Below are experts of layer 9 (counted from 0) of a mixture-of-experts language model. Rows are named router (the router's row for the expert), up (a neuron's input weights, with its number), down (a neuron's output weights, with its number) and show model dimensions 160-199. Each number is 50 + 15 x the weight over its row's rms, rounded and kept within 0 to 99.
After each expert's rows: "comes after" lists some tokens at least twice as common just before its tokens as in all text. This comes from a sample of Wikipedia text that the model never trained on. Tokens count by the router's weight.

# expert 9
router:68 52 31 52 16 60 61 59 51 38 36 37 24 68 67 68 54 66 43 83 59 31 52 58 67 61 30 32 68 45 51 27 44 58 63 43 43 55 61 55
up25:59 21 45 58 36 57 48 61 77 47 57 44 68 68 60 67 45 44 42 55 32 37 50 66 36 37 55 66 54 42 74 52 50 52 27 55 56 30 42 37
down25:72 41 53 99 75 54 77 56 65 60 68 40 47 46 49 43 56 68 49 50 41 31 50 59 35 44 58 31 36 44 32 39 46 47 71 53 72 42 80 32
up26:29 80 54 78 48 57 61 54 54 47 50 67 40 76 40 45 44 32 83 40 73 73 69 56 42 42 23 55 35 46 74 50 41 57 42 41 59 45 38 37
down26:43 71 66 68 61 35 47 42 47 37 35 44 59 13 32 27 55 28 68 62 55 67 56 46 48 51 36 86 34 46 36 31 28 75 56 40 64 32 33 32
comes after: " the", " of", " d", " b", "-", " T"

# expert 5
router:77 53 73 39 56 25 44 31 43 42 60 36 43 58 67 53 29 53 51 48 37 52 37 55 72 59 43 54 47 29 44 24 50 25 41 43 35 38 69 61
up25:44 47 37 65 44 56 57 41 35 64 63 51 77 36 68 79 40 50 53 31 52 45 66 69 65 25 54 34 42 43 65 29 48 63 35 70 31 60 49 47
down25:44 62 22 51 60 52 38 43 68 27 63 65 65 48 40 62 61 51 37 20 46 40 63 40 42 68 51 44 35 40 23 68 43 59 53 46 48 40 68 69
up26:49 20 42 67 19 57 58 63 34 64 32 66 64 34 54 42 30 67 17 38 24 62 38 92 30 56 29 45 38 47 58 51 58 58 71 42 49 51 47 56
down26:78 68 57 46 52 75 46 48 34 44 56 56 51 27 35 01 67 83 23 80 52 54 54 46 53 44 53 46 42 34 69 94 66 27 45 51 53 36 36 72
comes after: " P", " C", " c", " p", " |", " V"

# expert 26
router:64 64 21 54 56 64 41 50 74 25 55 39 39 69 52 42 48 65 42 36 66 48 67 56 33 59 58 27 30 58 61 44 42 40 37 31 60 32 61 57
up0:29 60 39 78 52 65 30 42 63 75 50 46 24 38 33 59 50 45 54 46 37 55 68 71 45 42 68 70 27 34 77 67 36 30 45 37 38 42 33 60
down0:44 30 37 67 21 20 46 26 34 45 17 35 37 25 69 39 48 45 35 20 46 57 62 45 62 42 60 46 63 56 72 63 76 49 27 44 44 46 67 67
up1:44 81 59 22 59 37 51 57 39 22 59 48 47 48 77 41 39 47 28 54 38 47 75 54 52 29 68 65 42 59 37 58 52 66 24 37 62 26 14 66
down1:23 62 53 49 40 34 41 67 63 35 49 51 45 49 48 33 65 27 31 58 56 71 26 42 51 54 51 28 50 33 21 58 55 51 60 57 27 54 61 55
comes after: " R", " L", " M", " B", " N", " C"

# expert 27
router:45 35 75 58 53 62 56 47 65 59 77 80 46 36 06 36 46 58 54 95 18 28 63 34 36 58 47 71 40 65 56 54 47 51 33 57 28 45 59 73
up25:44 57 58 43 53 56 20 69 60 63 77 35 38 62 42 73 46 68 45 64 81 36 35 48 39 61 47 16 32 36 70 39 47 64 26 55 73 52 59 45
down25:57 43 89 59 67 61 50 61 40 55 40 52 47 62 46 48 24 46 59 57 57 46 36 26 86 62 65 59 49 64 57 41 61 39 51 55 51 42 98 50
up26:60 38 61 55 62 51 62 16 11 29 21 52 51 63 58 53 67 57 60 51 63 43 22 49 40 31 66 48 44 33 57 50 30 44 69 49 50 65 62 46
down26:51 25 42 52 35 30 43 79 50 61 16 50 51 51 29 35 45 56 53 54 60 59 52 73 49 55 61 54 62 73 60 60 50 59 65 35 49 53 29 42
comes after: " was", ",", " is", " he", " He", "."

# expert 18
router:36 56 61 44 46 59 71 47 50 56 63 64 46 55 38 31 48 55 53 34 76 30 55 64 44 38 63 56 56 48 67 61 78 56 64 49 23 43 39 44
up25:53 52 41 51 42 71 69 37 67 68 49 48 64 42 44 57 75 26 57 30 53 60 31 39 14 37 32 90 72 34 56 51 31 50 74 42 28 53 59 35
down25:44 57 61 58 65 41 41 23 49 38 47 43 42 84 50 50 45 25 60 40 70 34 66 47 75 41 50 40 62 39 36 32 48 59 60 40 59 61 49 35
up26:48 33 60 46 36 56 67 48 63 34 66 73 66 48 36 77 62 26 59 56 24 51 60 54 67 42 28 68 46 37 65 19 54 61 52 32 61 56 70 65
down26:56 49 37 58 50 68 18 68 63 60 51 39 44 39 39 44 58 52 79 58 47 48 64 46 29 42 35 62 33 41 40 65 70 50 17 68 62 51 99 33
comes after: "-", " is", " as", " with", " in", " of"

# expert 22
router:59 75 52 40 46 78 71 50 53 72 50 46 33 63 62 54 30 58 63 54 63 50 67 56 61 27 53 08 48 67 36 53 56 31 52 58 35 49 44 57
up25:50 36 61 59 50 40 57 56 56 36 63 51 38 54 19 59 18 71 35 48 46 61 47 71 35 37 67 44 41 53 67 23 78 37 35 19 33 47 53 68
down25:64 39 53 64 37 68 59 76 58 62 48 58 52 34 16 47 38 49 58 41 19 56 56 71 37 43 37 75 41 51 36 38 57 38 53 41 48 45 47 38
up26:73 86 40 42 48 22 62 60 65 32 08 47 48 54 42 47 46 33 41 59 50 58 46 49 65 42 49 41 22 43 63 51 80 48 56 49 46 13 60 50
down26:53 31 52 69 32 34 38 27 78 58 51 25 36 34 67 64 47 71 49 49 60 48 64 66 64 64 48 39 54 65 54 46 24 65 41 37 43 68 78 37
comes after: " H", " D", " J", " W", " K", " F"

# expert 23
router:58 41 39 33 50 54 72 68 39 85 35 72 54 77 60 49 60 59 59 59 59 39 08 63 41 50 70 58 46 42 63 46 14 41 56 60 77 53 35 76
up3:62 57 99 35 57 47 95 46 48 28 54 56 40 50 57 46 24 71 42 69 64 27 63 67 22 55 61 37 24 46 54 61 73 34 61 53 74 51 35 56
down3:52 34 36 55 62 35 42 34 52 26 31 49 44 43 35 56 71 63 39 51 75 31 33 52 48 41 56 49 46 50 59 68 48 59 43 72 66 62 79 21
up4:59 41 50 58 58 30 51 31 32 45 37 48 59 61 41 70 48 51 68 57 33 23 59 28 40 32 38 68 53 49 36 51 33 60 53 40 36 51 58 53
down4:38 43 48 36 59 18 74 71 61 57 59 41 55 34 59 34 40 67 41 43 65 49 48 55 60 42 50 42 65 40 64 74 49 37 38 60 52 29 71 62
comes after: " |\n", "\n", "0", "1", ")", ")\n"

# expert 16
router:60 42 71 52 46 22 59 40 54 68 44 38 45 21 63 70 57 47 37 43 38 82 38 40 47 53 42 47 52 47 49 50 69 62 70 40 84 48 66 29
up25:22 50 40 36 64 50 42 68 26 37 52 55 34 48 37 31 28 54 55 63 21 69 56 65 53 38 61 38 45 50 36 55 44 51 52 42 52 42 63 81
down25:50 57 63 55 48 74 41 57 53 29 53 60 56 50 39 41 36 63 74 30 59 31 54 60 49 61 26 52 52 52 53 42 33 46 55 49 44 55 40 47
up26:59 58 63 50 48 80 55 39 29 41 48 92 53 62 60 61 60 54 38 18 14 47 67 59 36 23 36 58 32 75 53 32 49 42 52 43 55 54 44 41
down26:70 55 80 48 67 58 44 37 52 46 38 50 35 32 47 60 36 40 45 60 58 59 48 69 45 46 60 65 49 61 51 29 54 74 40 36 56 46 75 58
comes after: " ", " (", "–", "17"

# expert 4
router:50 36 21 39 77 18 27 45 59 45 65 74 45 38 49 82 58 48 62 65 66 42 56 63 33 51 46 43 59 41 60 43 72 76 30 72 49 53 51 68
up25:70 56 63 43 46 51 56 74 38 46 60 59 49 40 57 27 62 33 42 59 36 69 49 19 56 87 39 69 53 31 28 53 60 55 77 74 39 55 39 50
down25:20 46 46 27 49 33 45 37 48 35 37 65 41 60 35 46 57 59 49 64 72 64 71 44 23 35 51 36 38 56 56 60 38 38 40 26 32 18 92 52
up26:11 48 53 56 56 71 66 71 55 57 37 72 38 66 57 53 50 60 42 44 25 42 64 42 39 05 36 29 72 53 37 45 16 42 67 44 54 25 49 53
down26:63 46 27 35 52 59 48 49 80 55 56 32 50 47 41 54 68 52 48 53 46 51 52 72 51 59 53 28 42 51 49 42 56 51 27 34 63 53 68 39
comes after: " |", "|", ",", ";", ":", " in"

# expert 7
router:17 46 50 46 37 33 33 30 33 59 41 54 50 44 34 44 64 32 62 29 46 46 58 63 76 49 71 51 63 49 39 57 42 71 47 51 35 52 63 44
up3:52 47 58 34 38 46 38 41 61 56 30 32 48 47 40 46 44 34 52 48 31 68 73 36 67 37 42 58 49 41 76 56 56 69 60 53 40 32 54 66
down3:38 27 34 54 57 38 42 70 46 49 65 71 44 46 76 72 42 44 08 30 64 64 34 31 43 86 67 50 47 58 45 66 32 27 45 24 55 59 52 55
up4:01 55 46 48 32 53 26 51 58 36 47 38 37 49 35 67 43 63 51 45 45 36 62 66 45 70 59 50 45 56 59 41 62 29 38 25 61 58 42 46
down4:49 47 42 51 65 70 47 36 27 52 63 74 60 49 51 87 45 50 36 43 40 42 38 22 47 45 46 61 50 53 41 73 42 66 54 36 54 41 52 58
comes after: "201", "200", "202", "199", "198", "197"

# expert 30
router:60 51 25 38 47 70 61 55 55 30 52 63 58 46 54 63 54 67 51 41 59 35 40 25 47 43 60 55 43 42 86 45 70 31 58 42 38 57 43 44
up25:56 31 69 71 61 29 79 85 49 45 56 49 45 32 42 51 38 50 55 65 45 69 56 78 44 57 41 41 60 63 40 57 15 57 42 75 12 53 35 63
down25:55 46 45 66 56 00 46 43 44 40 54 41 46 42 38 26 47 53 42 61 45 54 54 27 38 58 41 28 31 36 44 62 51 43 40 72 40 34 39 51
up26:51 57 63 35 44 53 71 50 34 72 29 34 49 49 60 51 62 28 55 40 53 72 73 50 59 10 54 40 26 43 49 52 38 90 63 49 61 28 63 33
down26:52 45 59 27 55 41 51 42 40 48 48 30 47 70 62 55 42 63 68 74 58 56 40 57 59 50 44 35 36 38 70 76 69 46 44 66 32 49 38 58
comes after: " |", ";", "0", "1", "2", "3"

# expert 19
router:52 54 50 28 52 38 42 46 53 63 54 53 54 63 21 56 69 45 51 61 53 52 51 69 53 51 26 28 48 47 46 52 57 81 47 38 27 49 32 54
up25:00 55 38 72 53 54 44 39 72 38 50 53 33 49 44 40 48 75 27 51 46 37 71 43 47 53 69 59 42 45 64 75 69 44 57 36 68 51 54 22
down25:44 44 49 50 54 80 78 35 37 71 72 43 49 47 60 48 66 65 44 55 61 58 42 50 52 65 35 53 80 26 38 43 31 31 56 65 16 66 67 51
up26:48 51 49 42 63 66 76 61 48 53 44 49 41 50 53 50 60 73 55 47 69 40 59 36 67 41 50 74 30 53 59 49 57 62 39 52 42 66 48 51
down26:40 50 54 35 70 84 47 70 47 27 68 50 40 49 57 66 51 38 74 24 68 70 54 40 51 38 43 53 66 50 46 38 56 42 34 42 53 61 38 77
comes after: " of", " in", " to", "ed", ".", " for"

# expert 15
router:43 49 35 57 65 72 54 54 52 21 67 72 71 70 44 62 26 38 43 40 69 51 38 41 42 43 16 50 57 25 43 55 33 62 49 56 62 57 88 36
up25:07 62 63 37 73 41 52 16 34 48 43 51 50 46 31 59 45 49 33 62 48 59 46 66 56 66 36 49 35 63 68 38 41 31 69 82 55 69 48 41
down25:77 59 52 72 23 65 54 73 55 42 56 75 57 29 65 64 57 72 68 60 37 31 18 55 44 53 48 41 67 72 65 60 67 46 53 66 61 33 42 43
up26:52 50 51 50 85 66 48 35 46 67 51 59 23 51 44 38 77 39 42 46 46 71 35 49 79 33 46 69 53 58 71 53 62 51 42 66 43 53 54 27
down26:38 40 52 59 80 44 64 49 50 56 58 60 33 82 57 52 64 62 57 53 64 53 39 65 62 42 60 59 55 55 47 68 37 55 40 53 35 64 48 45
comes after: " the", " a", "-", " and", " of", " \""

# expert 2
router:43 48 42 31 64 58 47 51 52 77 64 16 54 39 47 35 66 37 68 79 44 44 60 77 43 57 55 62 29 60 23 74 75 57 51 41 77 31 05 68
up3:40 87 62 37 49 46 80 54 70 56 39 79 33 65 39 44 47 39 48 36 42 27 34 58 31 63 54 64 63 66 68 52 51 27 39 48 48 74 48 36
down3:60 45 51 70 55 49 58 60 36 29 66 43 41 31 86 63 18 39 62 39 74 48 66 36 61 53 80 37 45 51 82 43 45 58 41 32 38 57 58 59
up4:76 34 35 43 67 32 27 86 29 27 41 69 70 70 65 39 39 50 34 41 18 68 61 47 43 34 42 53 55 44 68 70 61 40 44 27 51 56 63 41
down4:30 46 94 41 53 24 67 68 55 40 43 47 40 39 54 35 53 71 44 62 46 29 49 22 31 73 35 31 37 59 78 43 44 41 48 42 69 63 50 93
comes after: ",", ".", "s", " one", ".\n\n", " University"

# expert 17
router:26 50 28 59 58 15 63 44 35 46 37 45 58 33 41 48 49 72 80 43 63 64 24 49 37 68 63 59 60 79 73 56 67 25 50 45 39 39 33 51
up25:30 49 56 43 56 29 53 57 37 69 31 34 53 28 29 76 69 43 53 45 56 60 55 76 31 40 66 38 34 62 48 34 28 56 45 71 57 23 76 36
down25:41 58 62 57 23 69 52 56 55 45 70 44 56 28 64 41 70 36 31 71 38 47 72 71 22 46 21 50 44 21 48 41 27 48 53 49 42 47 69 39
up26:46 64 60 44 50 41 64 41 52 45 43 16 58 47 63 59 48 37 49 63 29 37 66 55 72 58 67 47 54 40 45 57 75 83 55 45 48 68 51 28
down26:58 51 51 57 58 40 64 61 58 71 38 41 51 02 34 48 41 81 14 30 57 62 65 28 41 35 10 67 50 83 70 36 54 64 60 57 48 47 62 51
comes after: " ", ".", "–", " (", "9", "°"